config = dict(
    d_shared_expert=128,
    hidden_act='silu',
    vocab_size=8192,
    optimizer='soap_variant',
    max_steps=3501,
)
Below are experts of layer 10 (counted from 0) of a mixture-of-experts language model. Rows are named up (a neuron's input weights, with its number) and show model dimensions 0-255. Each number is 50 + 10 x the weight over its row's rms, rounded and kept within 0 to 99.
Before each expert's rows: a language model's description of what the expert responds to. This comes from a sample of Wikipedia text that the model never trained on.

# expert 4
It responds to: Capital-letter name fragments. Single capital letters or short pieces that begin names and codes in tables and race results, such as G, B, CHE, DSQ.
up1:52 39 48 58 42 42 55 52 34 49 50 55 58 55 38 49 62 41 51 46 52 50 63 64 56 60 43 47 57 55 63 38 37 75 49 48 45 36 61 55 47 60 57 46 42 57 37 43 46 37 46 31 55 37 45 57 26 31 49 61 58 49 47 38 53 50 42 50 47 56 50 60 61 50 58 51 42 58 64 58 46 48 30 59 43 47 33 59 50 55 65 36 57 62 59 51 53 50 53 44 50 67 41 62 51 62 49 40 57 50 59 46 58 55 49 53 48 39 54 45 49 61 44 60 32 42 74 74 49 39 58 49 58 49 45 53 55 40 62 58 59 52 46 57 60 47 66 57 59 37 34 24 41 44 33 53 55 62 47 25 34 43 63 68 47 37 51 44 37 72 66 47 44 58 54 39 49 48 44 57 48 39 44 47 47 55 66 54 35 45 60 44 42 23 59 49 31 60 43 32 66 61 43 47 48 56 51 66 41 45 49 46 37 47 57 53 35 56 67 27 52 54 40 62 56 40 68 42 50 67 58 58 46 38 48 47 46 35 64 38 56 34 43 43 66 43 55 50 52 69 57 55 54 68 54 67
up2:49 42 43 72 49 55 44 65 63 52 57 51 63 57 47 56 44 56 50 62 55 39 56 39 53 43 53 65 24 43 38 35 47 58 45 41 36 58 45 49 43 43 56 40 40 50 34 41 63 49 36 60 36 54 47 60 60 55 48 79 50 80 41 49 59 45 49 42 57 51 44 47 38 53 55 53 75 74 50 49 51 49 56 43 55 44 33 55 44 62 48 48 47 49 58 37 60 67 45 47 45 51 36 49 72 55 51 48 47 50 56 63 46 42 51 43 56 57 55 41 50 61 57 57 64 56 62 58 51 47 49 64 55 63 46 40 49 34 37 66 36 43 45 38 47 63 36 22 49 51 60 44 47 62 63 54 46 45 46 51 49 66 44 47 67 53 41 35 50 41 35 71 55 45 71 51 48 37 51 48 49 21 53 47 46 56 51 62 61 47 47 54 49 54 40 55 56 47 67 59 64 39 44 42 50 58 30 49 43 65 61 51 55 38 56 56 55 61 39 30 74 54 57 45 54 34 67 63 40 52 65 44 36 48 50 55 64 43 47 41 68 45 42 60 52 51 36 45 41 58 71 48 61 40 38 54
up3:24 75 40 53 35 41 54 34 36 62 56 39 53 37 58 52 66 51 54 52 52 66 52 61 62 51 50 46 48 66 59 42 49 42 60 62 69 56 63 60 37 62 53 47 49 66 57 44 57 55 36 50 42 51 46 53 58 66 58 64 51 39 61 50 25 32 61 44 61 48 51 56 48 38 55 38 49 31 55 68 59 53 56 51 43 47 55 63 59 30 52 63 63 46 53 32 43 39 56 30 46 43 38 60 56 51 47 63 45 33 59 38 60 63 69 52 46 37 31 29 57 57 58 63 53 53 64 60 51 51 55 50 52 42 52 42 43 53 54 74 54 41 47 44 50 59 41 57 53 71 54 44 63 57 56 51 55 33 51 55 52 44 53 47 52 47 45 37 49 48 49 48 53 46 42 43 43 54 54 42 54 44 36 51 42 48 48 50 41 24 58 49 44 33 39 56 55 34 56 55 48 44 43 62 37 55 43 51 36 55 50 50 67 46 47 54 57 57 19 48 61 32 41 43 52 50 47 52 51 52 47 64 53 46 21 65 48 54 35 44 58 67 43 32 43 36 39 43 46 60 38 60 60 55 38 41
up4:60 60 49 61 52 36 54 48 40 57 45 41 65 43 54 51 54 71 56 40 75 46 34 48 57 61 50 53 51 53 57 57 59 55 29 44 38 42 66 29 53 45 57 41 33 51 56 53 46 59 56 63 42 62 38 48 72 54 38 39 65 40 56 59 48 57 48 41 43 39 64 54 38 52 48 51 45 52 36 52 46 45 44 51 58 53 50 46 51 53 37 52 52 45 23 61 56 46 63 48 37 30 69 55 60 40 46 48 50 45 41 48 51 63 48 40 54 36 62 59 47 67 39 61 54 60 39 37 72 35 47 55 59 53 51 56 35 48 55 63 42 52 53 45 39 52 55 58 55 46 53 37 66 40 53 70 45 40 23 59 60 51 32 53 60 47 57 52 57 60 54 58 38 46 62 59 49 42 30 37 85 49 46 40 36 48 65 36 50 39 47 23 54 43 27 51 48 47 51 42 33 39 51 52 52 66 44 74 38 55 42 54 55 46 53 44 61 35 61 56 53 44 61 65 60 59 54 52 59 42 64 33 58 46 41 53 43 37 48 57 52 47 47 67 50 49 63 50 43 48 51 57 64 36 48 48
up5:42 58 55 45 41 57 18 55 44 47 61 56 43 28 23 59 61 51 62 59 30 45 54 42 51 35 41 55 38 67 59 47 43 52 37 62 48 37 41 47 54 69 54 60 53 56 52 30 45 44 38 60 51 54 60 63 53 52 63 51 54 51 68 42 45 44 54 60 60 43 52 58 43 76 45 50 42 61 49 41 73 28 39 37 34 48 51 48 29 50 62 52 52 38 54 56 53 56 60 32 23 38 61 64 50 49 58 56 41 40 45 39 50 40 55 41 43 66 54 50 62 63 54 55 54 46 73 44 60 61 51 39 50 48 47 41 44 64 36 55 38 40 52 57 56 56 69 49 46 50 45 47 64 65 46 57 41 47 55 51 53 33 51 54 46 53 41 47 57 52 58 64 55 43 42 56 62 58 54 50 46 70 56 55 37 41 50 49 50 52 49 45 50 62 67 54 54 71 46 54 41 41 61 44 58 55 59 59 33 67 55 44 69 30 71 46 55 54 57 61 39 40 60 40 45 46 53 52 54 42 67 60 53 42 50 69 61 32 38 64 46 53 44 45 47 54 57 47 46 38 62 40 61 40 40 47
up6:56 50 62 57 56 42 53 53 41 46 25 56 61 52 48 59 45 50 53 51 44 64 45 40 52 41 39 45 67 55 67 54 35 55 51 37 41 42 47 50 46 39 55 34 53 49 60 58 52 55 65 50 71 58 51 65 46 43 63 81 52 45 58 47 54 48 61 46 37 44 57 50 40 52 56 65 43 61 36 43 31 45 43 44 53 61 53 35 56 53 45 41 53 58 43 46 40 54 65 52 43 51 43 52 53 47 52 59 48 50 58 64 33 57 53 61 44 57 46 58 56 46 33 51 66 50 57 50 45 52 45 53 60 54 49 65 50 56 46 44 65 61 63 63 48 57 43 63 43 52 48 37 52 46 56 39 51 55 28 36 82 66 63 62 54 76 46 52 31 39 31 58 39 39 42 49 57 53 60 48 38 56 41 48 54 47 63 49 43 31 25 52 58 34 51 49 48 48 59 29 65 46 41 35 54 65 52 53 22 53 40 54 34 30 49 40 62 36 29 64 48 68 67 50 50 49 48 44 45 59 36 51 45 50 63 35 71 34 55 43 53 41 70 42 46 54 59 56 42 54 46 37 46 49 44 59
up7:50 34 58 49 58 46 44 35 45 62 42 63 52 61 48 46 47 45 65 36 54 37 39 55 64 47 61 49 57 54 52 42 62 37 50 40 54 40 51 54 68 57 44 43 50 89 41 46 31 54 48 41 51 50 55 80 42 54 35 55 52 50 54 51 46 55 47 52 48 49 66 48 51 49 56 41 39 42 60 40 38 31 49 48 36 46 81 59 54 54 43 58 32 57 53 55 49 69 39 56 27 57 26 49 52 32 55 42 42 59 57 47 60 53 39 53 56 41 50 43 42 45 40 45 47 56 50 41 62 60 54 48 45 63 50 54 57 71 41 64 54 42 50 59 46 58 41 69 53 52 69 68 42 56 55 35 49 41 33 52 29 52 40 41 57 45 40 54 35 54 62 64 32 42 50 55 54 54 58 56 53 47 44 43 54 58 32 40 49 51 59 37 47 40 44 41 59 59 60 73 69 63 57 42 38 46 46 61 39 69 44 50 48 47 30 69 48 44 61 56 57 59 65 56 45 53 45 59 51 42 38 48 61 50 49 42 41 46 42 63 39 51 50 52 42 51 49 68 53 45 53 44 26 43 45 69
up8:59 70 58 51 44 61 44 49 50 35 44 61 57 44 35 50 50 48 66 22 50 43 68 55 54 36 46 35 56 62 58 54 55 43 51 45 28 47 70 42 55 41 77 37 63 55 54 33 64 50 68 36 35 38 56 57 52 46 56 58 68 53 39 56 45 53 62 50 51 47 51 53 50 80 48 59 51 56 43 38 41 56 53 54 55 36 56 48 55 45 50 56 46 53 51 46 67 54 62 42 38 42 49 67 50 51 38 44 53 56 38 46 39 57 50 46 60 53 35 48 48 44 61 59 49 54 62 41 52 66 61 65 33 68 31 56 41 48 65 44 49 41 52 49 64 55 70 48 50 48 54 48 68 52 43 62 26 55 45 56 62 39 32 48 51 49 51 38 44 38 55 57 20 55 57 55 49 57 47 41 48 56 53 32 67 42 53 77 42 54 49 48 48 42 45 52 30 63 48 49 43 70 56 51 56 38 58 37 39 55 71 48 58 29 42 49 54 60 73 51 55 50 62 57 50 51 45 32 54 50 41 39 43 41 53 47 45 52 56 63 47 40 40 61 61 38 66 52 46 56 39 49 52 54 38 47
up9:56 39 58 53 48 50 60 37 51 67 50 48 46 41 38 68 50 58 48 57 59 55 40 42 65 49 39 67 42 53 61 47 59 44 41 40 56 44 63 73 53 49 62 60 52 46 46 55 37 44 55 57 50 62 48 48 67 53 22 31 56 43 22 38 39 43 52 60 33 45 61 54 43 63 44 48 57 73 39 39 31 56 34 48 51 55 53 39 45 50 42 62 67 44 43 61 54 66 34 48 56 58 63 46 58 61 43 48 38 24 73 50 57 49 47 22 34 48 37 51 55 54 36 50 51 61 55 43 51 47 57 50 44 45 51 56 60 59 45 53 49 41 46 58 62 57 51 58 59 59 57 48 39 52 67 49 49 44 60 39 43 52 36 61 27 44 40 48 37 27 48 48 63 52 53 56 45 45 57 31 53 51 48 61 57 63 46 64 52 39 37 53 36 51 68 58 54 43 41 57 44 42 32 36 51 74 52 45 40 56 37 41 46 40 49 48 49 55 50 43 38 68 44 49 49 69 78 42 51 51 58 49 46 48 58 54 39 52 43 55 45 51 41 37 48 49 74 54 70 58 59 50 44 42 52 50
up10:49 70 38 44 69 52 46 48 41 39 29 59 34 42 40 34 61 51 19 55 51 58 58 52 57 37 36 36 52 60 72 57 38 35 51 57 63 58 67 43 38 65 45 34 45 51 52 55 56 53 35 53 52 60 59 50 44 50 39 60 47 49 50 59 16 62 58 49 66 43 50 42 55 37 40 52 55 58 41 53 47 42 53 47 31 44 52 52 30 47 60 52 45 70 70 24 49 50 46 40 55 35 70 60 42 54 43 44 48 43 72 47 66 40 42 54 49 61 40 42 43 46 49 58 62 53 65 26 51 52 38 38 51 51 63 56 47 49 39 42 50 55 46 62 56 59 55 52 53 41 62 55 55 41 51 49 56 47 58 40 38 60 42 49 36 43 48 42 51 64 49 46 42 53 53 44 52 56 42 52 66 46 58 44 34 65 49 31 47 45 31 45 49 63 57 28 70 56 62 45 57 72 54 55 50 58 56 44 60 56 64 42 50 45 60 61 39 58 51 43 50 54 57 56 37 49 53 42 55 44 45 41 42 58 48 40 54 48 54 31 37 59 40 45 42 50 56 59 45 32 61 44 36 36 57 70
up11:49 63 75 55 57 55 55 49 49 70 57 41 62 47 55 57 39 58 59 39 60 48 48 55 48 53 36 59 41 70 67 67 58 59 43 56 50 57 45 33 41 56 60 39 52 35 48 36 37 38 51 58 52 55 35 61 51 46 40 53 49 42 57 61 30 51 47 47 60 59 54 48 58 63 59 48 63 38 33 46 55 48 59 51 54 65 45 50 42 45 56 75 21 52 49 46 52 46 54 59 69 65 50 52 55 55 61 40 55 37 40 47 62 58 40 50 50 47 46 31 65 54 49 54 65 62 58 51 37 49 50 49 52 40 36 47 56 59 41 54 46 41 45 40 60 34 37 41 52 35 44 58 47 56 62 55 35 59 47 50 54 72 32 56 39 19 59 63 65 32 53 31 58 35 44 48 62 62 51 36 48 41 59 54 53 45 56 54 56 40 56 35 48 32 68 41 81 52 50 39 49 60 60 50 53 36 44 54 53 63 73 53 52 57 42 48 55 58 47 44 53 34 49 47 57 50 37 54 47 47 58 54 59 56 75 52 53 57 38 46 63 48 51 38 32 49 32 55 63 45 58 54 54 53 46 29
up12:48 48 43 50 38 52 61 39 54 62 50 63 45 64 61 44 37 49 49 55 42 40 72 51 44 49 50 27 48 55 54 49 45 49 43 43 55 65 46 66 59 52 57 60 62 56 37 45 45 23 41 33 57 27 36 56 64 56 59 67 38 51 43 45 44 47 70 61 48 42 28 59 54 51 69 42 44 62 44 49 40 51 42 66 61 45 46 47 48 47 47 63 44 37 38 46 51 54 48 42 56 48 56 47 47 28 51 62 44 52 54 35 44 50 73 60 63 33 39 46 53 50 31 50 54 36 54 52 55 79 45 27 51 45 54 41 55 58 52 48 64 60 62 60 41 51 70 58 39 29 40 57 44 39 63 41 50 58 52 52 46 55 57 34 48 59 44 44 34 49 57 61 37 48 58 51 54 56 59 42 44 55 52 59 38 55 43 49 61 51 56 50 49 46 53 70 45 58 38 44 58 56 35 57 40 69 33 53 55 42 51 42 52 41 54 70 63 61 56 77 58 61 43 60 30 63 45 53 55 41 37 60 49 44 61 46 30 49 40 41 47 45 58 55 51 43 27 50 30 31 56 46 53 59 54 56
up13:54 60 54 54 35 47 69 35 57 65 61 45 55 48 50 38 61 77 56 34 60 51 32 41 52 66 37 64 46 49 53 54 54 58 40 47 55 50 35 45 65 52 37 48 36 59 36 51 50 56 52 47 65 58 49 52 70 36 52 73 61 50 54 43 51 46 44 48 52 43 44 55 40 47 47 42 29 65 55 50 50 76 74 51 63 31 53 53 34 52 46 46 74 38 48 45 53 44 49 51 48 42 61 44 61 39 54 42 38 40 61 61 39 34 35 26 37 37 51 63 50 38 50 56 48 27 43 55 65 59 41 55 68 45 41 40 53 55 49 53 33 52 46 49 45 35 50 53 34 39 51 60 42 52 50 57 38 66 61 46 58 28 46 49 54 69 57 64 42 53 45 44 59 41 53 52 56 54 42 58 49 65 47 49 57 39 55 58 60 43 65 56 54 49 60 43 49 41 60 58 60 59 48 49 45 59 40 58 22 37 57 57 47 47 55 33 48 72 67 53 34 73 55 52 48 61 52 50 44 49 61 45 34 41 53 42 50 54 45 66 45 47 50 37 59 41 44 55 59 53 52 37 34 54 34 46
up14:52 55 49 44 61 52 38 58 52 39 50 50 64 49 52 58 52 48 35 55 49 51 61 56 59 52 52 41 59 53 28 51 56 59 48 64 27 43 59 44 38 55 50 67 57 58 60 38 43 56 45 52 51 50 46 45 55 49 41 42 56 50 65 44 39 43 54 42 35 63 50 41 52 47 65 39 35 25 42 46 52 34 39 63 34 38 61 63 39 50 45 48 57 39 44 40 51 51 55 53 62 50 70 54 48 67 36 30 44 56 30 69 48 46 42 42 31 47 51 23 25 57 34 55 66 60 50 45 45 64 69 60 45 57 53 39 57 60 52 38 59 50 48 34 51 48 31 46 72 63 53 56 52 63 40 48 48 56 52 55 47 58 50 61 51 43 48 42 54 30 46 61 61 56 63 52 49 65 47 47 58 45 60 45 57 50 63 43 41 46 56 36 61 68 50 48 49 58 49 47 73 39 57 61 47 27 47 38 58 52 65 45 46 63 70 52 67 44 43 46 47 53 64 61 55 65 32 46 53 52 60 47 58 25 56 49 67 47 37 55 70 54 54 50 56 41 44 73 44 42 44 31 57 41 39 47
up15:53 68 42 48 57 46 51 59 59 45 50 41 43 35 48 52 45 31 30 51 56 58 53 47 47 37 39 51 50 47 66 51 48 52 50 33 62 36 44 44 37 53 38 35 41 49 50 36 23 45 91 39 42 52 46 45 46 64 47 57 43 44 53 41 43 56 38 39 57 34 64 47 50 52 65 53 59 49 52 40 48 76 56 64 55 51 49 41 42 45 58 53 60 39 61 50 56 58 47 63 37 38 36 57 37 41 21 61 45 46 37 32 39 48 43 47 58 65 56 62 63 46 48 38 56 59 55 54 33 39 50 60 50 65 40 49 64 59 68 48 34 49 55 39 53 48 33 51 54 54 46 45 51 50 67 49 49 39 49 47 50 57 69 52 49 67 39 58 49 52 55 26 61 50 58 55 54 63 41 44 48 51 61 64 40 43 43 44 57 46 55 47 46 39 54 47 45 79 60 51 42 40 46 33 58 47 31 66 55 45 51 46 53 48 62 37 53 58 45 40 44 72 68 47 58 40 33 59 47 46 40 44 59 47 40 31 44 32 46 56 53 57 51 50 67 47 41 52 44 43 43 39 34 37 39 64
up16:54 32 62 41 50 52 36 45 61 34 42 33 53 50 51 58 53 58 40 46 50 40 45 42 44 54 34 36 33 52 58 52 36 43 54 40 47 41 50 35 57 40 53 57 54 67 60 54 59 50 56 45 33 33 38 46 57 50 43 56 54 53 30 43 36 63 55 61 56 41 51 34 52 45 50 50 48 38 58 54 55 59 39 54 57 58 71 56 30 59 53 68 70 49 38 59 59 39 77 54 34 60 57 30 38 61 38 49 37 56 49 36 40 25 57 54 51 37 56 59 51 53 50 68 47 41 59 54 50 29 41 59 47 40 56 61 61 54 49 35 59 55 56 57 53 55 48 48 56 64 49 49 37 51 50 62 65 61 55 57 53 64 37 44 48 43 38 42 44 48 45 67 58 46 52 44 58 50 62 63 48 49 58 58 39 69 51 30 53 32 50 48 61 52 28 50 51 52 50 25 58 34 54 48 51 63 52 42 54 57 48 27 48 41 52 52 56 43 65 51 65 44 44 41 62 39 37 73 53 42 63 56 33 50 37 44 64 40 63 73 47 53 55 55 55 62 53 55 57 43 65 30 43 56 51 51
up17:36 30 53 52 53 37 57 54 40 53 53 53 46 58 58 41 40 53 65 38 48 59 62 62 60 55 58 35 41 42 50 56 36 38 51 46 42 50 52 24 52 58 46 36 47 47 59 50 57 68 56 48 60 49 51 67 65 40 52 54 61 54 65 58 70 37 45 39 49 54 43 45 54 57 49 51 55 54 37 52 52 45 47 47 48 51 56 48 38 58 48 54 75 54 45 57 56 42 56 43 59 60 46 62 55 56 50 34 42 50 60 58 50 46 50 64 46 42 35 54 51 74 42 46 56 69 54 46 49 61 52 50 58 42 33 44 57 59 47 66 52 50 55 42 38 62 50 53 42 46 42 73 61 61 61 31 26 57 42 63 35 55 53 57 50 42 58 29 61 48 43 58 61 55 45 54 26 56 39 57 54 45 50 36 38 78 64 40 44 46 65 51 37 57 44 41 80 37 53 49 58 50 52 58 45 33 57 64 54 41 38 61 58 45 48 53 55 38 46 28 39 36 57 45 47 17 66 48 33 48 53 38 53 56 55 47 36 30 65 54 48 50 38 46 55 50 55 55 49 45 53 62 62 38 26 33
up18:60 59 52 40 50 53 55 47 57 49 67 39 61 63 44 38 43 30 31 40 58 48 45 56 51 63 51 51 56 51 60 59 50 47 44 43 43 67 58 34 43 46 60 53 56 51 42 35 57 57 69 57 49 39 58 67 51 52 61 54 41 48 56 45 45 46 73 48 51 53 45 64 47 62 63 69 35 54 45 45 68 53 60 47 66 53 56 35 56 54 45 41 52 44 39 42 43 31 42 45 56 50 42 45 45 45 47 41 35 51 49 53 52 30 59 35 49 44 29 37 48 48 36 50 58 42 60 51 45 47 58 32 57 62 49 45 51 76 61 40 68 59 71 47 52 36 43 35 65 31 46 58 58 60 40 32 47 47 50 55 44 59 59 49 46 40 52 70 50 45 47 66 47 42 18 42 36 58 46 47 54 54 59 61 50 47 61 44 46 42 61 35 62 56 51 47 56 65 54 61 40 54 54 53 71 51 57 55 45 66 30 48 71 62 56 48 56 43 50 38 72 50 46 44 51 37 49 63 57 40 56 39 51 52 34 33 47 52 45 55 43 57 60 53 49 55 51 57 33 32 87 50 50 67 47 46
up19:72 47 54 38 53 56 56 40 60 54 45 67 59 41 39 62 43 57 60 53 50 45 53 42 54 40 43 44 58 40 43 42 57 69 26 26 57 44 54 57 58 51 43 53 47 57 50 24 53 56 36 46 58 40 49 34 55 52 33 30 32 42 63 51 44 39 47 46 63 52 46 40 66 53 56 47 51 30 47 46 42 49 47 51 69 50 47 46 36 48 58 29 61 64 34 55 46 59 42 45 41 55 26 45 43 43 54 47 40 53 50 43 32 69 44 54 62 47 59 53 35 50 51 48 56 62 40 53 49 29 49 43 56 52 60 51 51 55 33 58 49 55 50 58 44 37 61 45 49 48 47 48 52 42 56 66 35 73 55 44 55 78 33 55 46 55 39 48 41 59 40 50 64 45 41 52 45 47 46 61 55 59 53 62 52 62 53 30 43 56 74 56 37 52 54 55 41 40 50 71 69 60 55 44 55 70 50 50 45 49 41 44 61 49 57 53 71 52 56 69 47 49 43 61 36 64 61 48 56 50 52 33 37 41 72 44 42 64 52 53 60 58 51 64 51 31 56 57 52 38 73 37 58 52 41 52
up20:56 54 67 51 52 53 45 68 47 66 60 64 48 40 59 54 67 46 70 48 47 56 28 52 56 55 51 43 62 70 60 68 54 47 56 52 24 45 36 42 48 63 52 34 54 51 49 54 60 55 48 65 51 50 59 68 43 50 21 63 47 57 30 58 45 63 55 40 40 30 40 55 43 61 54 42 37 30 42 42 34 38 58 52 46 45 53 52 57 53 39 41 50 45 30 45 47 43 44 55 47 56 55 66 58 52 61 38 47 24 52 60 45 62 44 57 40 45 48 61 49 48 48 54 52 52 51 31 50 67 52 63 62 58 66 46 42 54 33 49 53 45 52 50 48 47 31 57 30 41 47 55 42 37 39 70 34 37 44 33 51 43 55 61 61 47 58 62 62 57 52 64 41 57 59 53 70 60 57 47 51 52 35 69 48 63 61 48 56 25 45 60 50 33 63 45 57 48 54 48 65 47 48 38 53 31 47 52 41 41 38 40 55 49 52 51 47 54 43 43 55 41 54 56 60 47 51 70 49 35 54 53 54 47 49 25 61 41 40 47 57 51 36 37 59 43 70 31 50 47 54 48 45 46 48 63
up21:52 65 43 57 50 54 57 43 39 52 51 38 45 34 53 53 57 55 80 59 49 43 47 34 51 52 55 64 54 73 55 43 56 46 47 32 40 48 54 39 62 44 59 50 30 58 54 51 43 49 57 52 54 39 72 45 39 54 50 52 42 38 36 36 65 46 48 40 44 30 42 61 45 63 41 54 47 55 35 52 51 58 65 54 47 42 46 53 35 65 44 61 53 48 57 64 55 62 46 40 46 52 49 54 63 47 56 47 53 33 34 44 45 50 39 23 58 30 50 43 58 52 33 54 62 51 59 53 50 57 46 33 62 40 56 65 54 51 69 58 35 56 50 38 48 58 39 29 47 61 43 44 64 50 42 46 56 12 65 55 43 50 65 64 56 54 53 37 46 43 52 54 52 58 42 47 47 42 54 67 39 55 74 65 68 48 54 57 44 51 53 67 43 69 54 54 45 49 64 37 51 53 50 44 48 48 54 54 49 41 50 58 53 54 51 53 51 51 50 56 54 47 55 60 58 45 63 56 42 49 60 55 51 61 49 64 60 66 46 60 37 50 37 53 69 56 75 63 51 36 60 39 43 26 80 50
up22:47 47 48 36 38 45 61 64 60 56 49 45 53 53 51 48 52 48 42 56 67 34 39 51 70 31 47 49 38 52 54 52 42 64 43 58 47 40 50 58 42 27 49 42 62 39 29 55 64 53 56 47 47 44 34 41 67 55 52 53 44 62 43 55 44 46 42 40 40 44 45 50 37 48 51 53 69 58 62 50 63 45 39 48 41 43 37 43 46 49 49 33 57 39 56 48 56 54 39 43 71 48 65 37 47 58 61 51 43 50 68 58 40 47 45 50 50 24 35 49 56 55 42 40 46 43 59 60 49 67 66 47 58 58 58 49 44 50 58 62 36 36 52 51 58 57 35 51 19 54 63 52 49 43 58 53 59 53 43 48 65 45 74 51 37 63 51 49 41 43 18 55 52 48 54 54 49 57 63 64 58 60 32 44 61 44 56 58 46 38 68 71 50 52 45 61 49 58 50 65 47 42 43 36 57 52 50 50 43 41 44 22 48 43 72 41 55 62 55 47 45 59 58 43 65 60 54 62 35 43 41 80 56 54 43 55 36 59 56 66 49 59 69 52 52 43 57 51 56 58 56 41 65 69 45 56
up23:42 74 57 56 49 46 42 59 62 60 60 74 34 52 46 48 34 48 61 54 53 44 41 51 41 64 59 32 44 53 43 55 48 35 46 48 62 43 43 44 54 45 48 59 54 62 53 52 75 41 55 39 54 44 37 34 44 39 46 57 54 42 39 46 49 37 59 49 59 55 50 26 44 56 59 60 47 61 40 56 72 59 33 55 34 52 50 52 46 44 50 49 63 56 51 53 43 37 49 40 42 65 47 48 46 59 46 39 44 47 63 52 46 48 59 46 56 46 57 54 59 37 51 49 59 48 59 47 48 75 55 56 19 50 49 53 60 54 48 63 49 63 40 43 61 37 42 56 45 43 56 67 39 32 36 59 40 59 48 54 52 66 36 47 46 68 43 48 49 57 48 54 29 49 62 63 37 59 53 56 50 54 62 52 32 48 42 56 39 51 53 40 52 38 38 50 38 20 52 50 40 43 36 42 48 55 47 56 38 51 41 48 48 53 51 64 50 68 62 42 35 60 59 63 63 48 40 39 44 42 60 52 58 43 49 37 43 51 36 47 46 63 54 69 50 69 49 78 55 40 18 30 59 66 45 58
up24:51 44 50 48 55 59 45 50 45 51 37 41 37 36 35 46 57 60 49 59 38 29 42 53 65 49 36 53 66 58 48 49 53 53 45 47 66 54 44 39 41 28 32 57 52 52 42 50 50 32 31 49 48 41 55 47 41 33 53 46 69 64 74 55 50 43 60 39 60 58 64 45 44 45 56 39 57 49 76 58 61 40 35 54 47 68 50 54 60 51 67 40 33 58 56 48 61 51 42 34 56 48 59 41 45 48 49 48 48 45 32 57 41 44 44 50 62 42 68 43 59 55 26 53 65 52 59 46 68 48 54 43 44 49 55 18 55 40 54 36 52 63 65 54 54 43 52 42 45 45 52 54 27 56 58 40 19 50 51 47 56 43 52 52 46 59 54 54 39 56 46 38 59 50 41 44 66 56 62 56 52 48 50 43 54 45 73 52 58 29 47 41 40 50 67 61 56 44 50 48 51 49 61 52 43 67 45 66 51 45 41 41 43 54 45 55 37 73 74 44 49 71 59 54 50 52 48 49 60 50 46 52 51 46 37 49 46 36 33 57 34 28 50 32 38 49 59 55 60 40 42 50 55 28 52 48
up25:45 47 32 47 53 62 44 53 37 62 61 52 64 45 45 41 46 64 53 56 36 41 64 50 34 54 47 46 58 65 48 64 30 69 51 53 45 43 54 49 49 32 35 48 33 40 69 42 52 51 45 72 44 48 40 51 49 53 70 47 57 46 51 42 53 44 37 50 59 46 48 54 56 77 61 61 45 50 60 55 53 47 39 51 50 47 59 56 39 40 52 65 32 49 52 75 69 42 25 53 60 51 57 40 39 46 52 28 37 53 31 52 58 34 45 59 41 61 44 47 50 50 60 51 40 61 36 53 55 69 50 47 43 39 44 38 47 40 34 45 41 45 61 44 43 47 54 38 65 31 34 39 31 56 58 59 48 60 61 58 50 42 61 61 42 33 51 51 50 36 72 49 63 43 51 52 51 42 51 58 58 50 52 51 53 46 38 56 55 51 47 38 55 41 64 52 45 62 48 67 61 23 54 62 47 52 37 46 52 58 45 26 53 56 38 48 53 47 36 63 54 43 54 46 43 44 37 46 34 46 70 56 35 57 59 39 65 48 33 51 45 36 46 39 59 33 26 46 53 55 47 59 50 35 59 51
up26:44 54 64 33 53 52 70 61 41 57 37 53 65 51 51 56 52 77 52 44 46 56 42 48 51 56 47 50 58 53 39 52 48 51 45 42 53 48 42 52 65 49 62 55 46 58 45 46 50 53 63 45 65 44 47 64 51 54 59 43 43 53 74 48 62 41 47 45 65 63 74 46 55 53 43 45 43 42 52 46 56 54 32 41 53 35 45 57 47 46 41 35 57 63 42 49 58 32 46 49 61 24 53 45 36 53 36 53 45 39 62 42 37 43 54 61 52 56 61 77 44 54 66 50 50 54 63 52 47 35 64 65 66 58 51 40 59 44 47 63 39 58 58 27 36 37 47 53 63 62 46 59 50 32 57 47 31 59 47 62 45 48 40 46 58 47 39 43 52 72 53 60 43 56 49 45 60 45 55 75 51 36 44 62 42 63 62 49 42 63 57 51 28 46 45 51 36 44 56 58 61 44 30 38 40 57 54 51 26 53 48 58 25 34 38 52 48 48 57 41 38 47 69 41 66 43 49 37 48 54 53 31 56 55 43 60 51 46 51 54 47 40 33 59 38 53 61 30 29 61 54 50 54 50 66 55
up27:45 44 30 49 44 46 45 54 39 66 78 49 45 59 47 53 57 53 50 56 46 68 44 50 43 37 31 41 55 50 61 46 61 35 43 47 53 60 60 57 31 59 31 69 57 51 52 61 39 43 52 48 52 44 73 39 40 50 64 59 50 54 49 42 48 32 41 39 46 60 44 57 39 49 39 51 28 45 33 50 30 52 47 61 53 38 47 33 40 54 39 58 62 46 53 51 62 51 50 67 63 56 49 54 45 56 48 44 41 56 27 52 40 55 61 40 46 47 43 53 57 45 50 58 62 56 34 64 40 47 55 52 50 52 52 36 75 40 47 45 47 70 64 42 56 62 38 39 56 75 55 55 57 55 52 62 53 32 47 38 56 55 38 53 56 42 67 61 47 47 30 67 50 42 40 68 50 36 54 47 46 47 58 75 30 56 51 45 53 43 44 53 61 48 42 48 42 52 56 45 45 40 38 60 47 47 60 52 32 53 33 47 39 64 70 59 53 38 47 50 47 35 39 23 43 55 57 51 42 51 43 41 53 49 47 50 57 33 30 45 54 63 55 36 54 56 68 64 57 52 55 59 50 48 49 28